config.yaml
d_expert: 64
d_shared_expert: 64
activation: "clamped_swiglu"
normalize_top_k: false
n_head: 6
attn_scale: 0.177
parallel_block: false
init: "normal"
init_std_up: 0.0257
optimizer: "muon"
lr: 0.0019
beta1: 0.95
seq_len: 256
train_tokens: 302600000
dataset: "wikipedia_en"
Below are experts of layer 4 (counted from 0) of a mixture-of-experts language model. Rows are named router (the router's row for the expert), gate (a neuron's input weights, with its number), up (a neuron's input weights, with its number), down (a neuron's output weights, with its number) and show model dimensions 0-191. Each number is 128 + 24 x the weight over its row's rms, rounded and kept within 0 to 255. Numbers have three digits each.
Before each expert's rows: "mostly gets" lists some tokens that are sent to it at least half of the time; "comes before" lists some tokens at least twice as common just after its tokens as in all text. This comes from a sample of Wikipedia text that the model never trained on. Tokens count by the router's weight.

# expert 41
mostly gets: "ated", "ized", " different", " developed", " established", " popular"
comes before: " to", " by", " in", " as", " with", " for"
router:113124128098131117145146099160110163166143144076110119148145107118085139137103137110125155128111136177144138143134114124100131149154137115138121139164095141133101120112146149169135107189163159138122176145127122124122130113122158105170126129133156033153150145105120127203082096126133173147142134127120134122086133126130129151090155125133092103108157110106119128136101130118133128131131148120134155146112118140141090108143098139152136114158099101137100144104129139129157158086140111159168176142115133124047144138117114126147109131127077144128138142124114108173094115134079138113
gate2:149124129116164114108168107160121156167151135116098121128128126105087123134159129108096156111125125118092121156139127111101089174148193109156083152126103160176129135135105090166082112118138167134122125129132139096146169130117123118145145128096085122161169159119133188174095074146107146105144114098110119131128117113112114170109166128158105121090128112058127120169126121102116117142140163129145156136119087153130127115137129109144136131170162109131100140120144142141139103117140139194111146113116142107096117151126141137158145138115114112154128159097147082134126114118103158119
up2:156161117092148121116120131156102129090110134146146147129127124131130153094144121135110139160137136147109164137168146136144127110110110110110135173080144096096142135149149146115167155095091133136096126148158143141087121125123172132143103159111102165133086096143123165116083162131117116084083097084094130111075139133129158089137141142127152174173145110159109142126146073105123116108156152129102165182145156109128106151112163110118128123113105120087167097127121155082174154149139117121119101158122083102160121114156160134149127154113125113127137114127111121127160138130121093167
down2:128165101123131104112128098075103131123131147081097091153156136103092121149144110111141103125119118090064180139100118137125136122157118124106121130134134145156131097183131107167092140159168125122120170107118139127135139097135120124161141137156164120154133165143106125143095117140139106162135136159063144098146122100105090146125138145110130124104172137127128131148127187126120146097170138109116175146094143161151116130161080150137136109142138131128111148173146172104115101060107149143111137142149152127102134124099141114128153126118139115145152101096120094071120124124109157156

# expert 31
mostly gets: " –;", "|---|---|---|---|---|---|", " %", "|---|---|---|---|---|", " —;", " |"
comes before: " ", "\n", " —", " +", " MPC", " ."
router:128126121100093123145137102147108122133115153154152108148149142111173132140101162111085143147152156137147144111192076155101124140129139148204093127154102124128117094119103158135155117118130144140165139127132101181144147120096136137119138081125114072137079143105116140126145108147133129122122140214109116131098149077083155130125133153150097159156132109128127123122091100120135121135136129143112115125126116131125085125135107144128124106153138134108163149123126127133162079117102117133153122077125152141129156125114130088135114084109132091118128180159090110184147094138165140131
gate2:174079117115133148144154092114109113126181179111116113125129117139140151103143131110126082106121134109124180070107157135095154156096113153140122114114162129103128083104149115128138116140114099149128170156094117135117097125149131110154154086127154133134144189112109115157129109152130148130166135106124137079091167156173142136143102126109104113136164161145110125124090143087167096129125139138123089110112147142145139123128117130132124109153128162114145159127188138113094144132109122109176148106130133087143123136144138148122126110108113115146130151158093177127097167092154086084
up2:119113191121137139118130130141158150132143139163129128136142129157145147128102113149075117134155161162116178135073097114145130067107117165140163096135168129147115095141097139114101095128128112160146114148090127128139162099125107125131125117120132140185143146180142122088104145128155149140131143112116157119110114101141128114118132106149111112139109129161182131116118126142118130124133095125131136091109119101104156150156130101097148123139147117123125120105107146122105091116157164121117144119141094067113169151114132100167127135115121099117143046159156130179095165188100100132
down2:182161136160108109129133156125107142089156112149155120125123134123099165097122133164084143121127099139116119080127084128117176151125114109129145127105115113109116130087114119146155139145087137139139142120151096133117152136150154134115137089076139131103156127092122116141127096098155132127130108109133101083129106156156056149145185124135133129106127130142131163151137124131112142126100120135116161140083147129127154141167144113147092204104143116131131124132154143098109170185124115081160063100095141104126127129176164142138143136150108125123090097170143137126097108142130145135

# expert 11
mostly gets: " by", " from", " between", " at", " during", " within"
comes before: " the", " a", " ", " his", " an", " their"
router:146136137123122122125129125149180118117115114147135058133134111114173092124120167135129166137147124147146091141121145112137129115126099138106116126171135126143151152133109158086089123181159148155110119084121119119100128101149125120161133135106119120122063144123131149109142112126137156100067145137104107130148130093148152108114142103120146122124182111110088139143122136104140105100167155085121163136149164147142123139133158138170133137134136074131174109132123117128129119138134135140121107059137171133139127126097105140147069127067064101127115119187148130121167119126097122121
gate1:121135135089143123167168130124126135163139095100127127150118132089122139103119178148174167139095136095168139131137157104136102177129078145099154147131071114134150141078141125081132119123131149141076099134137133113140107155137094157130122118110144134146126157123108149127110117154133138139121167108106082127142127099143168119097105162156098114146138154094109112152103148130157132158096161163088115146137154149125151147114141154147094126115129085087150095158138133117135121139154136114116139150157142128145131183128122140082118094122115079132089148145120105141067154076106143142
up1:160128106087139136132166111132131149153141109106136138126128156167132125086149134085125139160152110094127125132155108074133115149141133130109084102163121102130159124146148102101113136138156128132169076123159107151082148118110130113177131136177129108123109122100103126132156182143116111078158088096079117160131169132153118070121100131100106124106128140125154102137150148168109129147137138145151128140132101179143096131124142150125180105114152167147093119135123101138116142109120171144131151152113108144140115109074102146139096109138142140084132096085168104137165130158113138116
down1:097112124168074122131100093132139148141116140129138161110129136144171122108144115102140129108147124139125111147101131142110134118116136159125146119125111122147134139162110082123133081112095157138151140133141188154104114132131134126160129097126115153148120123142163118112127114108079136156131105133093122192140057113109100117153108138121172123120121142086147126135104136140101150119096137099115130130133149153106100096165136150122133091101110168154110113170117119146136132111110162111090089119176169202153096137152077154140071113116138152099160108108146152120170172144151125115

# expert 61
mostly gets: " held", " moved", " worked", " took", " announced", " served"
comes before: " to", " in", " the", " by", " a", " on"
router:133089137100099136141179103138073175150106124139148103157139119112139137147072122084119170172135132140154156089167081126123100155109119146142092168141107124115120132112124147095128117165177166152123156105139131136133144111111117108156140128136101104178160126131112159160093103151121145104128113131059122124111145100118158125153160116104117121149192112135143156112111105115149124135176149099110123149129117166097090106127123155122132121163073106113149144148113135143145124115120117139135156117119149141095159092075114126155114117083115121117159131130088112119125126150094131125
gate1:124116086125104096126157133145114144145103129126081096130132125096103140098084125093156128133120153123120109129134114132169126121117124146149112164129129150112175135131093078097137086118127165121129150190106128120127159118139135155143098122125089131139134157121132185104135100090142170122181139145107145090122114161117120107158121194147118116146153130110112142143116142088115099116170127114060173123101166120128105160132145121110109116158085170116128152138087140133105141141143119151105131127126152150113145113118130114160134106130107138121140159157148162148082077191148110144
up1:159158090125121121110128138106104104090112179091104151167124114135111156128152136106121136124132146148103120126136151134095126142152177083100115091095157119132128127161104118148151125155175151098136139202130157115105150109158079142106150107114162183142135108098122159133128151146135084112096110175108141157156149099116160147169107144145118159135099120093132124117118093078086158102136157116138076115113122117069067151150117159123114131091116097144121107148141122127153135133120116127137140116119132130096119140121174107124141143087155117128165133133123120164140129127145105126
down1:126101145109147136194095102142128094120139109088165171118115166113130116118117144123112118176148109122162112088153144131100115111054135131094142150150153146169101160128065117114157139118111119151132083121155130087087116167120141125150152131132107129110156122131139148104141121107151116094154149096142111130162102107141112133147165125100150118149141090178099110114157117115105145121148104111126129120188124117106112097131089144111135115115124127149145152129138144115140101149162087118120126128130130111192122148176121167158120150149073125124138154127104144118118175113085137129

# expert 26
mostly gets: " ====", " ===", "};", " —;", " Spacewatch", ")},"
comes before: " ", " |", "\n", "|", " —", ";"
router:162139124089105135158114123116093163154131139107164120127159121136113162129107123081113117171148108149113114148120150147096142167170114161123094126105137112101146135113096128145125118168112145104127125140144140203151185106118132116128129129117134107132088147108136124185153094135132182116136109184101127089134137087138136131132133143124119104128124133162104143126104122096143084123146152131080086127165117131107089101127185132139114090143085068105142118147135123128161103136124136108143164121116201139125141119088154092157132096149132146097155141134141133120111128145138111103
gate2:132145128132150097152117099122146086152146148100098092164161133129164082114149124123091155181100128150108134124108138154112135148129115154124145188155125146135124189107126134129140107154136123166112107127133124161147165116131099096143129108103105094131071133124129125159101108121130124117136128192132130154137123129118133133139060110188124150128115116124103136142129128141132117142129121118141110165127115122097113157141161070105136066106152142090086132105128101106127119113124163149117164113144159121089061131105111111161106139158139124113172103167144155114128174122123096133
up2:087119111070136152151145138106147118054108120164112120176144096149113141125090095171120129165129143074136125106102130077156135103124106121131125130136149132158115109094158123120156104116153138147145104103130143149142088132142106146104128150123157105147138111129140093066085110162139090128138138153105126103100155108129189135154124090139104086138125130149169111108152133154136128147180132119121124144143122130134102120138124165146142133145155133133156132152130078131120145151134153142119109075107153118149127099129138124173103162131147122129087073120179142125104114146132152171
down2:169138157143138109097147147112146172124150141145119110077132133107116122122083126110148120133149098111151117121148124127111143107142131111109146102092113090127160114117156099153159142125127176119113138160113077143157124153152123111137151105088130107142143140118128119099117120143151159118145143130138130133165069104112068104165096099112175115145115133194126139121149129147147098140108122108175178110178123128125161115100082129152164115115105130140144098134058113135127097127132150134152144181143101120093127177151167107130146120134099136098101146137133122100147134086155089110

# expert 12
mostly gets: " season", " Cup", " League", " career", " game", " round"
comes before: ":", " |", " in", ".", ",", " of"
router:111117129142135127088134105105128140146080107114123137122110090132138135139137124095132149144135119142126121146123120148128159148138142115110097133138128120114132150095148127161125154199177126102106114163148122132186176137102111090125137139109132146120125130161110128159132107157176141103116115146146138104143133092147135100119179160100120125179140134146147139121132099150147116179157144091116092088166124143131131133134124123127125145110097133121146129184121115117117041145103135085114180105122114172082138116098153117117085111090153122104118123154090137105087064140102110135
gate8:114152111143148059123126156109123134173142163089107105125125098130136108121112150101166152128149131110138115136158161157106101146129139142122109177113167130137132104122134109117115132103129155120113155156096144122163164169134111116132132115134130179142110147166147137086158118105110138141107133095107144126112141103143161117133119117144120097123121195159106115121150117124194110133117130107100152134048135081115132140119113175138103134100142113109082145139099115125143134170100098119120121144124108176167150129131135100092125145073134133155108099130086098152092109156131148083
up8:114109125117139152150142109131135129115107132131096118099107097124163134141113138117131093101146115112127125151139147122166183121143159101117139095133150143129152103111172147092143128126114135091124106150108113140131113126149184116139150125136152125111114128140134105143136139134081150169094119148124154100129152118093113147122116131102119127128096115124110100130110185101138189167125139080115177084107132174140116076118174131145081094122123135102107183119169181124097105147146098158162148126123114100143139118074109085130106130158170100136181118166126113099163126138140120165
down8:138103070119112151119128096130107125106138091122128119109115092146103182109073110137135138125093153144137131139139128109143111150121127153185131116093163153092139107142089144096148146129120164135133113153161116125106124189159125152111163145112100119129145093123148133132172132111170099126164118103129135137130109127170091135139140193095117136140133152136139087154115111150120155123096177124094136140117124106100128120082109118135096142127175091123158135140084106113140125120105153153165128124150130151109143093140180170174089115106095128165105132123089121149148145087123116141

# expert 1
mostly gets: " for", " during", " in", " During", "During", " at"
comes before: " the", " ", " a", " his", " their", " her"
router:158150140112136159120118144114093080122153125145113092131135151110151134131130124127131127132130135124129086108138161174082138138126137122090130136140142127096144163147131142094113145184148144160093133143138084140105137150113153154197165140109110134158104133164129134168142130144112190117132122122091112168136135091130135137117164129104133107147195124127121112130132117117128095123143119082124040105138126153141133124128163157124116140141102146119120118120137115118128119133062128116113155127119144118122149109099122127128050102092076115129135130146092099127115052133100137133
gate1:117107147151100125122098119105141137105122116146095160119172109142134145109135102116147135132113097152139131131118151142059155101161163131105132155120077132150159092141139145168093107150163121133092136112170104072124109114141112115162124128117141113136121136107094113157142104129105169103138146096124129131113142122147169127132094151162146137145130132148092197074123121152160154129114145145091085115134170137165130131116110110111136127120115129153156141125146121145123124142107124133149157088130133134081108104110133139132043131095179096126159158132097161179133114110119131174
up1:142146130140114079181107080086140131159132123147115139101130104159112143078065111115132090084130140131140132154139134189108116163139146125104056103102130138122130119090082151139096139132146172132112145114134128137132166105164104145139159127139118137118138138162123164138150145088111133110141119090118137108146140113071140112139097143114154148121127116133170183103125115145115137135121135133123119146141109141143121093105126123121139116116114135128120124102134149128140070146114139133138172148153058078155137124150120124119144155135128116150170107148076108162188139149149125100
down1:151124105136101109111099113113143164108105139102160118141145104097097133093140103139107153107124115125187138165131114138077147098136154165127101134111139130172159105107109133096109146096142142128112103118147133146107141121137120132117167099112111148107082124097180165138207161096151113141093146129126132141114102078130059105104132133119154107100137179129092138177143094115129132140124106084163128202114153138124148141135159140138122106125129160123127132172117140148146145116142113139098144135144114100096141123119136172113144147115172103148127120120171119112150095138120103139

# expert 38
mostly gets: ")", "),", ").", "\".", ".\"", ");"
comes before: "\n", " |", " (", " is", " and", " The"
router:165155191107143137195174125115084141122130139118164114116157125146122129161127163103140084161119112151128131118131082126130141166169112149118106101137131124135135141130144119155137145138126123099136155068167101125108127140118144087116108090134102111117140128096147176124104135146123153161138105116136114094110166144144142125133186106106111134113190106134103121123117148135147145129104101109119057102105119141069145141138104120126137132136104076113182131117112109122145109155141140136101128111107122123144143157117158118125139125137095154133157143144084113118155094134110119053
gate4:120156119112099161155180145082103132145117126127128157152138123137096128137170173143064092144157129091135124141139108060168118154100144149098164144096124120141139127138156167116098162135129169131134130113157119108110182133131109090150086125076119132163116155086161147149145126145132147116117146093097108134094113139143153089111124113120112132140140145131142111112120140115152097154096124102107143118136115154158137124145114140127137134076122125184144123135129148107123111121103148130154164161152118110084103083129166079114149115152137178113142164108090108121141130154098104132
up4:157124122135076128146114135126103148161108120159130146133172132142116156148165153124142125141160146135174088107106087116149153142124123095120147159105153119146123128097151148142107107104121122131155115130127132084107123164100146150137195117136144117118144129126159126184089152102151143110123129105127102136119124114144160090120114146124139160147159114170131109156114156191114095133111103151135108100126135107147155130084100159080089085096148127110159117122156130102103111101096114111164101129146132115142117101138137104147159115154122101129127175101109186144097069167110138087
down4:105111124096140136128113150170114126131110141136107142134104135147098130160142110125121139147127163101151128111166058113153142182130092109110139130106080152078115099122111124121121156087149129158169128172143149122125157136107136151087087121119132127114159064120150130143153120150128132121121166135111118119180118123160169121084148157202116114141167118150130083099115165164122090109101153132097153129137122176163158106111129123144133129126134113133132119138138112101119092133134120117113080093118128126140082132126151117165114085150135136171134150125136130119132071158146095109

# expert 45
mostly gets: " cycling", " treatment", " communities", " areas", " disease", " projects"
comes before: ",", ".", " and", " of", " in", " are"
router:165106135092110139136153113136112159127082135119127100127136106142152144129135142081085089123133135137126169130151121111115101142139129124132125156137108137103120112092153131124132123184219131097081161133123142163094141114116116136114158131124161125174103139128120151124103090133110121131100116137083090115118147116116151110151166113128117122120148109132127169123125102107112113131127123086112141161112104138101121122084069161140135112122102110085179100154085153141155144121166081124141177124087139145102172140088130134132142132122148125100145132168125113159188136165131152100
gate12:173133156075118125124130158148157147133138117137141121067124086128114117072133154135099126110131107136149144109153117154146125115165104115142140145142145130095105110133160078112100106118124119123130164091089134125135122113079157132101088130132164139145110126113183115159144174164145163118095111121109082073147133145127156147137192169112113118127141074154155165101104146134092144071122142115124105114158140099077154158145153149134138132149127129120124162165161162131154138129161116093109110120135130111088132110119135125106159103138157123143123114083109132110152140140119118110
up12:156119105142168131125136119109129133134120129128134144106120111136146190125134205083111137113117170112092163135164164124097111163126132129120155128114131117125113084100145150133089116146151083123113111107138135140169128131159122122111134108092108135142098170155123133133114132136058113139123117118097127157119156124127102119187133138146123165152124133127086143149120146119094148142114154149078136188138121136125148121071129147122115104087151122095127110092120131095179127078156096123137107115112128126110087126140139163170105203096127133136118138145160144137150140149096120109
down12:170140129159127073118167104144131156171133117175132148162133164139118095141118081131138148138088178134105159114145129126115141137099127096093135143108099120158133108142155107157169146132132176107158104166127129112146147090125109115175160127120168121164160106149162142139143118093146085111138111098071172185085114111133128090129103119131124094108125158121149140123137134089133094119125131150121126164091117127144111144108148122154120140101120142144123143057125142074123121168123125126156136124124105124157118125082122150106115114100150157121123115091115101139126097142136115093

# expert 18
mostly gets: ".", ").", "\".", ".\"", " .", ".)"
comes before: "\n", " The", " He", " In", " It", " This"
router:138153154110152106124165132126134173131158110143112135119130110100152195139146136141144106174110116124188098150144136133108126106155124123146143107149141115099151099106095095127115120150091153116129104088153154121100103103121133140105129138156104088117123125135139152127144131144111154136135148154144141117128135078126127094148095118113098146115154101143144108106128121151122151136113104149153155089125135154137150090154115148061108124121109082094171185100155132169112156147132089089098156150105170120090145140150111124144114129096132123046137124099146131107171129105156135092
gate4:149152156142108149128145136116131139123178130112128096133126098143107116146173146135122152158184123175156127127137126138120119132128143090099076143120159129149129129108153174147126119164118141125176154129170150094116176085132088153105157119172081124143085178143164119132114099165137140101085117153125118144143142145139099144154092100069105112111135128143107108112071137113102100123129106099104105134065133128105135135096126110134119121156122064108121099120119131142135130107100106130144131131127154136114123135135168171151156158109139119094144119094118114098177117118122118094
up4:170141143115162149156142119132151172151125139116109125092130131118127114120162119147125160136119139136133120132131137088131151135103151165109134138105158130131119134153139103144138089173128100150126169113154134152101099113100119068148160142073095171148098101130144055114138130177119145165172149121124123078079110090130136157122087134108110124109179137094106106122136135133120092138108132152140115130134139159107114135153159135106089136123125115067100143128145105143123164125108091071118109150069153164104128088139147124169102133151141149125164145136151140141119122145136112150
down4:147114110127087115120142102141145110129136177123169181120117097154116134138107125156137124116094139148108158119112072146124145128130112099125109104161200136142136104089134089136104205114116088111149159124137170165097096102120133105165131183090130160123173143108138148149140139118149137137109149108101111120144133104129154087142115114163136123144139115082121155146181125118118114097179115190131112148120146135153114101136063125154158108138099121101126160132128133121131111152129093133086182142112119116146099105105110131115119131149105114136125140111107150145109143121116121103

# expert 22
mostly gets: "  ", "\n", ")\"", "\")", " *"
comes before: "\n", "|", "-", "==", "The", "In"
router:119104165104112156150140119172126136137106157107154092150160122120153145164093144098127136151162156160132132123146098148113104156144094161140091137136099112101110122102143137129127105147139144122137140089169116160109155107107136117149152101098109117151096122119116170120118103146128133144107122137122097117085172115134180090123134117098096160152166086151095159113111111088169108152144132123094107072153104172086111113108106149116149096134116099105150140167118130169170123109096111157138148128090139144119156121090154113158112096118120102106173148159146111141134105163140143095
gate3:139150140107124137143147131109136139123091126111141142094123117116082143193107099122078122108117151098142113129148101139105136124120108131138142064146117132137123137131145146099090123139140108112116138099139168122162141119108122140181099108083089152125105102108119123105150164123145157066155114159144074149129098136126123120157137077156117180168123113166111134112147131138133123157132139100088130125152062154092154116159126108162138101111131151162101164131123139148162162128111144180159156146114142096109151134150083164151136136153155153110092114144130162138140132115095119113
up3:119118136110148152131138127109089122130116104139148120123118134131098168128127135164118166171077147127139169136149135073127093113099072139159148123138112132113132130114126163127133142104100108142088126120143148108088120100120106173091121126116139138123143133130143147159086115130124149084139127136146112142132146140131170080118100172089134094101125156123153115132142134114109155129124182136112138104110094127082130154128163128113085165118153195153147119132117112159127067116158131118092110112137145162148113104133126139163072180113104091123135182120129110136100187127116129160
down3:156143093123120133113124122132103099070141104131150113142137089100118098110126117137115171106150129105142123120134149123097159095108166115161142161113124128110134151154126129142183101100119133105163115150085132086119125104137137132139202152159135097158169142134122148133117090154142115162106141121101152092105098118148120139111103167132170134133141095150146124126113144088105144113118139130132112154102131133135138157114141146123111138130177104094081140148141155099111118117200153111137101119075158112149137092151138139135137154148121124124113114114122110182201119069121090136

# expert 47
mostly gets: " General", " government", " Minister", " House", " Council", " Force"
comes before: " of", ",", ".", " in", " (", " and"
router:077112126139127170131168117108125086151152143141138139153146106118108138147111123104102153148154150197152123103135095128124117117140142147132106132134106111132120098110145104147146112142158142123115167120136134131110136154123091079139132101113105117165151139091123178106085087154135129088159114148120107121103143092125133134134092145153113143157109156137099158130074083119108138180152168127136125104108121113119129121125154128136118106155162077129159189156149116165125149046083123112131179127121129130093129107128132142121125127091103133132162098147095149125161115152096116108
gate1:137108142135145141110117128118140108157118134118106130135148141124099133136114100102119092148129155124160102113163094101116108130073157163141143120130097139103113167130170108089125134111147149138151153110125167147105106162164097142139143139098094121136117129116111109152122084151111142124140122149132091172099086119127150127114130152089103112170114166122108115153151107187082145185131148141105172130132079134137137134189174096153092131119107110131127132110149106128157097054098174160132124096136116145097144114101135144176143129127115158096105104129145146116139141172120113112
up1:130132133153099064140125110121122137165130137096104149151131114121125124160104123162112135134107125136167159120102134145126149130138079159125175113124114155106157143123110101136065140096155122105124167134087096158144124092146131091142134080155121095142134121096167160151139151141120098180118149128131136136134095127091111101140130141121060149182132098120118134183088097096135132091106132155148135143125107134136145174108138115149116184133149107115165153153184129138144127087122092114103142144106166132134126128149118150083126121090097103145146142129128115127113170128103101124
down1:108142113152135132124136144124151181134094148141139123101092131152144156144111143137075086150102153100134126106158161094121125133158127119167112146090159135104135101082190139135118101137123110117148127097138157106129135110129191176070136117119159118151188092146112103150136143152114140094117118092113114180137076120118160130130085130139120148124116167100135139139149157147123147122110155164134090156075074154120122128114075114135134129162159119111124149095137127121131112144153102137152134116115113103160121140149142117106090139118132131084124082150143131116107108107158148138

# expert 53
mostly gets: " century", "present", " ago", " era"
comes before: " |", "–", ")", ",", ".", "),"
router:163118164129144112125171154178104094110157164100132136135099167122119151170141130116147113146180109131134113142117136138132086189120160174137138188162113130119065131113138148071148122132120113132152165155123108151128132132149116071139127083084139112123164070151132136098132114182137146100145136133118112123093130162134101098148131103102130134111142119148097174142091063051120145169113117135120115106151136141137130130136136126156126089111119148121137112142130135129101134141141140138128123130110109127127132118112104108125111135126093145138097110142105129125116153101100120080
gate2:175132146140114116117127132150146142118149106114146108150141136139070151149168109110098146137114112121131091119152139165118104133136135137109139123140111107157126139136153123097083120124118080156120167148191114155141149133076120116144108142119120097097161113097147105098118102103098186121132098128106080176161146114136136154144153104114125133127114120112123168118116185132099122112137128150123162099147170128166126122141134151136120102121134132105101113129134139122090127105159165129140144156125144184117073127113142097204143110145079171129105175119097112114150111112085115154
up2:130127147160126083152115145158088144112158134104115154101162090096144100131086168128124146125099123095161124112123099137160099139128129137175156153142110160181157106127128156163121131095110100135164149134122187141143133074146129124137121138088117130115146110117165116110115167120101138146128135147116121066125112130093153145201098126184132115091136150149149135122101102138125103165157166129148114133127125135115114144149117154088120129120124108151130070134127169115136135116126118129168137132110126180177126122144119098139107102126101114144112112134148145120111127123100120051
down2:120124109136145121133142102175076098134113133132139159120108116122150080097143147127135096100132133178137151136110103151087149127133126131098183102115109154137135128172152101100057138120123113157126109118105153167159120155133155186145112153119149151128139126143086150130118101130150110147126109145128118107079117120116120173166113146149165102136125168118136089168154102149138125121124114128180092137117120138101069103096117162117134160091149147118122141086109108102090126131109122141113140073176149118141112153165122148114139116142126076167120123135139150112150112128108172122

# expert 59
mostly gets: " million", " billion", "cc", " centuries"
comes before: "0", "5", "6", "7", "4", "8"
router:098135154130123110154192153151120138111145182136087148097122173152164137135100152130129118124140134150109110148118146140125148115177106181117118140127073132062127144109152117152090117146149118095090149118140119113124136134129133145187139056146156149126152073149127135120095079130106142121113139168115143123144125136109110144120165111075148135134165093106097161134123119091147118138152155081154111105122122160075142075120137160134152082120107119116124153134116134114114148119096112171145119125098122116147138133112134109132131110156103108128112160154092127104142108132130143146
gate2:091132175172104134161125094107148076083150126147149103122112121125137124124072106107126124121150138136114138129139116123147133142121122083152089112146143137145131122105138110104111174138153110121142188149133144113115140172131112126115098126123101151084122121168109143104122093168132156125140194182138092115095172138096155152122112125136122186126110092101163138123086126109165158131123120124133155122095141135142128073159116111123142153131107134120132133134078134122126149168119128094104175109122169174177097086125117133107112157140099114103135132133092153130130130131087134113
up2:078156188137099133180133134141155109122155128148117162129150126113091132132139109118150103166116136110123180127160172152152132148128127115167128112141123149161146164085116120113137147111125125142113135132138099128129133152165093131107071131112131145113117163159121138104128069167117129139117130130102139159138145158165137120132146098131118118156121096148142148158159111052110148131115105072144128097102108179139106116080098135158155129122093138090116124179108094109128131169105113123077111155118146159140139125130102119094125096148126108111136096110119151130101118075150118125
down2:130138140121114151165103115080108092093133145143106136122094162133160140120144149154107108136092124148070149118102114152152123118088120100111131108149095138121204145128130132134116121112149128153143129114128097137108176139145124150146125143103127120125156105152143110102123090113103153157147177159145143113149101112101143183132091087146133154160167135119138130180128133104148122104059141141171114115105123124115165112099126101129158103123130149193113097105129116072111145178136135121103107093095133125182149124130090171134114112137139139129111120107124116116171112135156122133

# expert 20
mostly gets: " there", " name", " it", " There", " They", " what"
comes before: " was", " is", " of", " were", " are", " has"
router:130116122121060158112155151120121169127108133128112140148116094121113150133120113114141110142126120178181149133160059127122142155111122118154122132083138137130111086114107102111128129143169138102112126125112103139136126157124142097158113080163157115140103143104119126113137126112113094170125130107117140146143142131116147122148183138146133156162123128135082137107129118118157120171125105116119094096181098137089146129134142129130127124122081106093151160174105143118123164118120126095137213108132117122123143120099183126122133131119088111115128130192152140135192157138078138127
gate3:131160110113150131083152112130152089117127148112104149115122117136151113161139125117128135105107125084175145115146105139148106161163125118152126155109129124150109134150176143143059118138122123084158091120115176124113075120110161161105104118168160131184091124098120152118133108118155102119092090125139124091124087105154183115137136094121141129109166206063129160123145083127137118152161115115083133096127147154137109116117113109107148125137152156134153116165134146142187129132141119145128152142120142146144159112124132131109141142157148126106100120127142136137115103079109137116
up3:128100150109123107140136143101107191166118125112130130121115095141117134130102108118143111144140132108136124139079096123112111137130106159106140127141100141128132113136059138150122086162131107099125153134123103115119129189143114142129113200103136080153120144098133180088117154108117145139130166104156148078136124142146135109077142065102113142118093106141093133120151132131132120149106153144162115143111126139086163138103121128146139131134122098148159131153090094136101155156142143117109121118090135114110122130113136165125152121167121092085140165149156136081119159195176124118
down3:134106166125152112094136094157137135129116106152139163113111135104135174117112166125133094049146148128140098138097127155131144127124132130135143101153112128132117144148172145138150154130100124121099108192130127131126135129115119140068165142094159133104085123104092117070105106096154143127136124165107133117130117140168109105103101134126147122102144155126169169138119112148098137152120116165141152164116110132184128098120149132161109131115119118111137107139153115149145089106071131131138172132187159153160131105117122120123106127110070162138092139099159152104102156082116115133

# expert 5
mostly gets: "|", " |", " Animalia"
comes before: " ", " \"", " —", " MF", " Team", " W"
router:122125138138096107114132161188149104139051107174121138142137098137155133172118110132131133105156149119134092126136082098135100126112113167104125117153118111122130080104163163137121136112129130123126197122161098150082132126132165129132136130127090130151144132130121122113102113111103180141109112137139091168132124127142139078132116079166156089115177098124119138125129128108151154126132161146147097103137116147121099119106154118082115139124138131111152129154096115131127148140097136151110140177105087125144127147130171133146107145068111134138168155126068143144119162140133106077
gate3:112139122126139147105149129094148050155117195091094118115174097118135136125154149108092123096120131097097116042143118166108128171132128156130134166065125142124155148135155096097114148168108117146167151139124096137112120136125127120123111096074150096114108133130118104121130094149173124150120104126117162137085151157118125133169127133135196118120149126117133129110166110148139139122104129164116151073128131134135135146149135143128135173113147100127133122101113144152135140117121128121119131165115106174111147137155140133110128148148126109116133147109062083113124118116159138129
up3:116119119178141129110100103146112151110150116132139158092102149164133114142093120171092107147126157145131152126125129108143109175118128133099139111180105121124189089134173122125061132119096134142100120150133109151127104110119142130141128092145142105162118148115156149143146096089095145129140071145139143121100133120154110105112155066153123113159144121133130145206136119101135138166157124137168139096098143111099099119122143110090113134116128152086131144133168123138153124112139112156150089121127135143167116101087101070143115108113135124101156120120144182133161140146131110160
down3:155108124150099085152127132115119097136104108157159087151136151105111107097101116169144129100177140091094098121120120134116116125123091152146153120176131146101189194120129172155144134107109079163125147115113148120107101135114139079127163142132129143124127120114181124152089153078091148156102157131131136123164147144157124141122095146083150125111164141106112152109157110119145123134072133159128114161121108137104126167136108094167098144131143111129142129137110092134092121165104128121097162169121118131128117094138152135124138161123141132106143090095143149169155113095123113122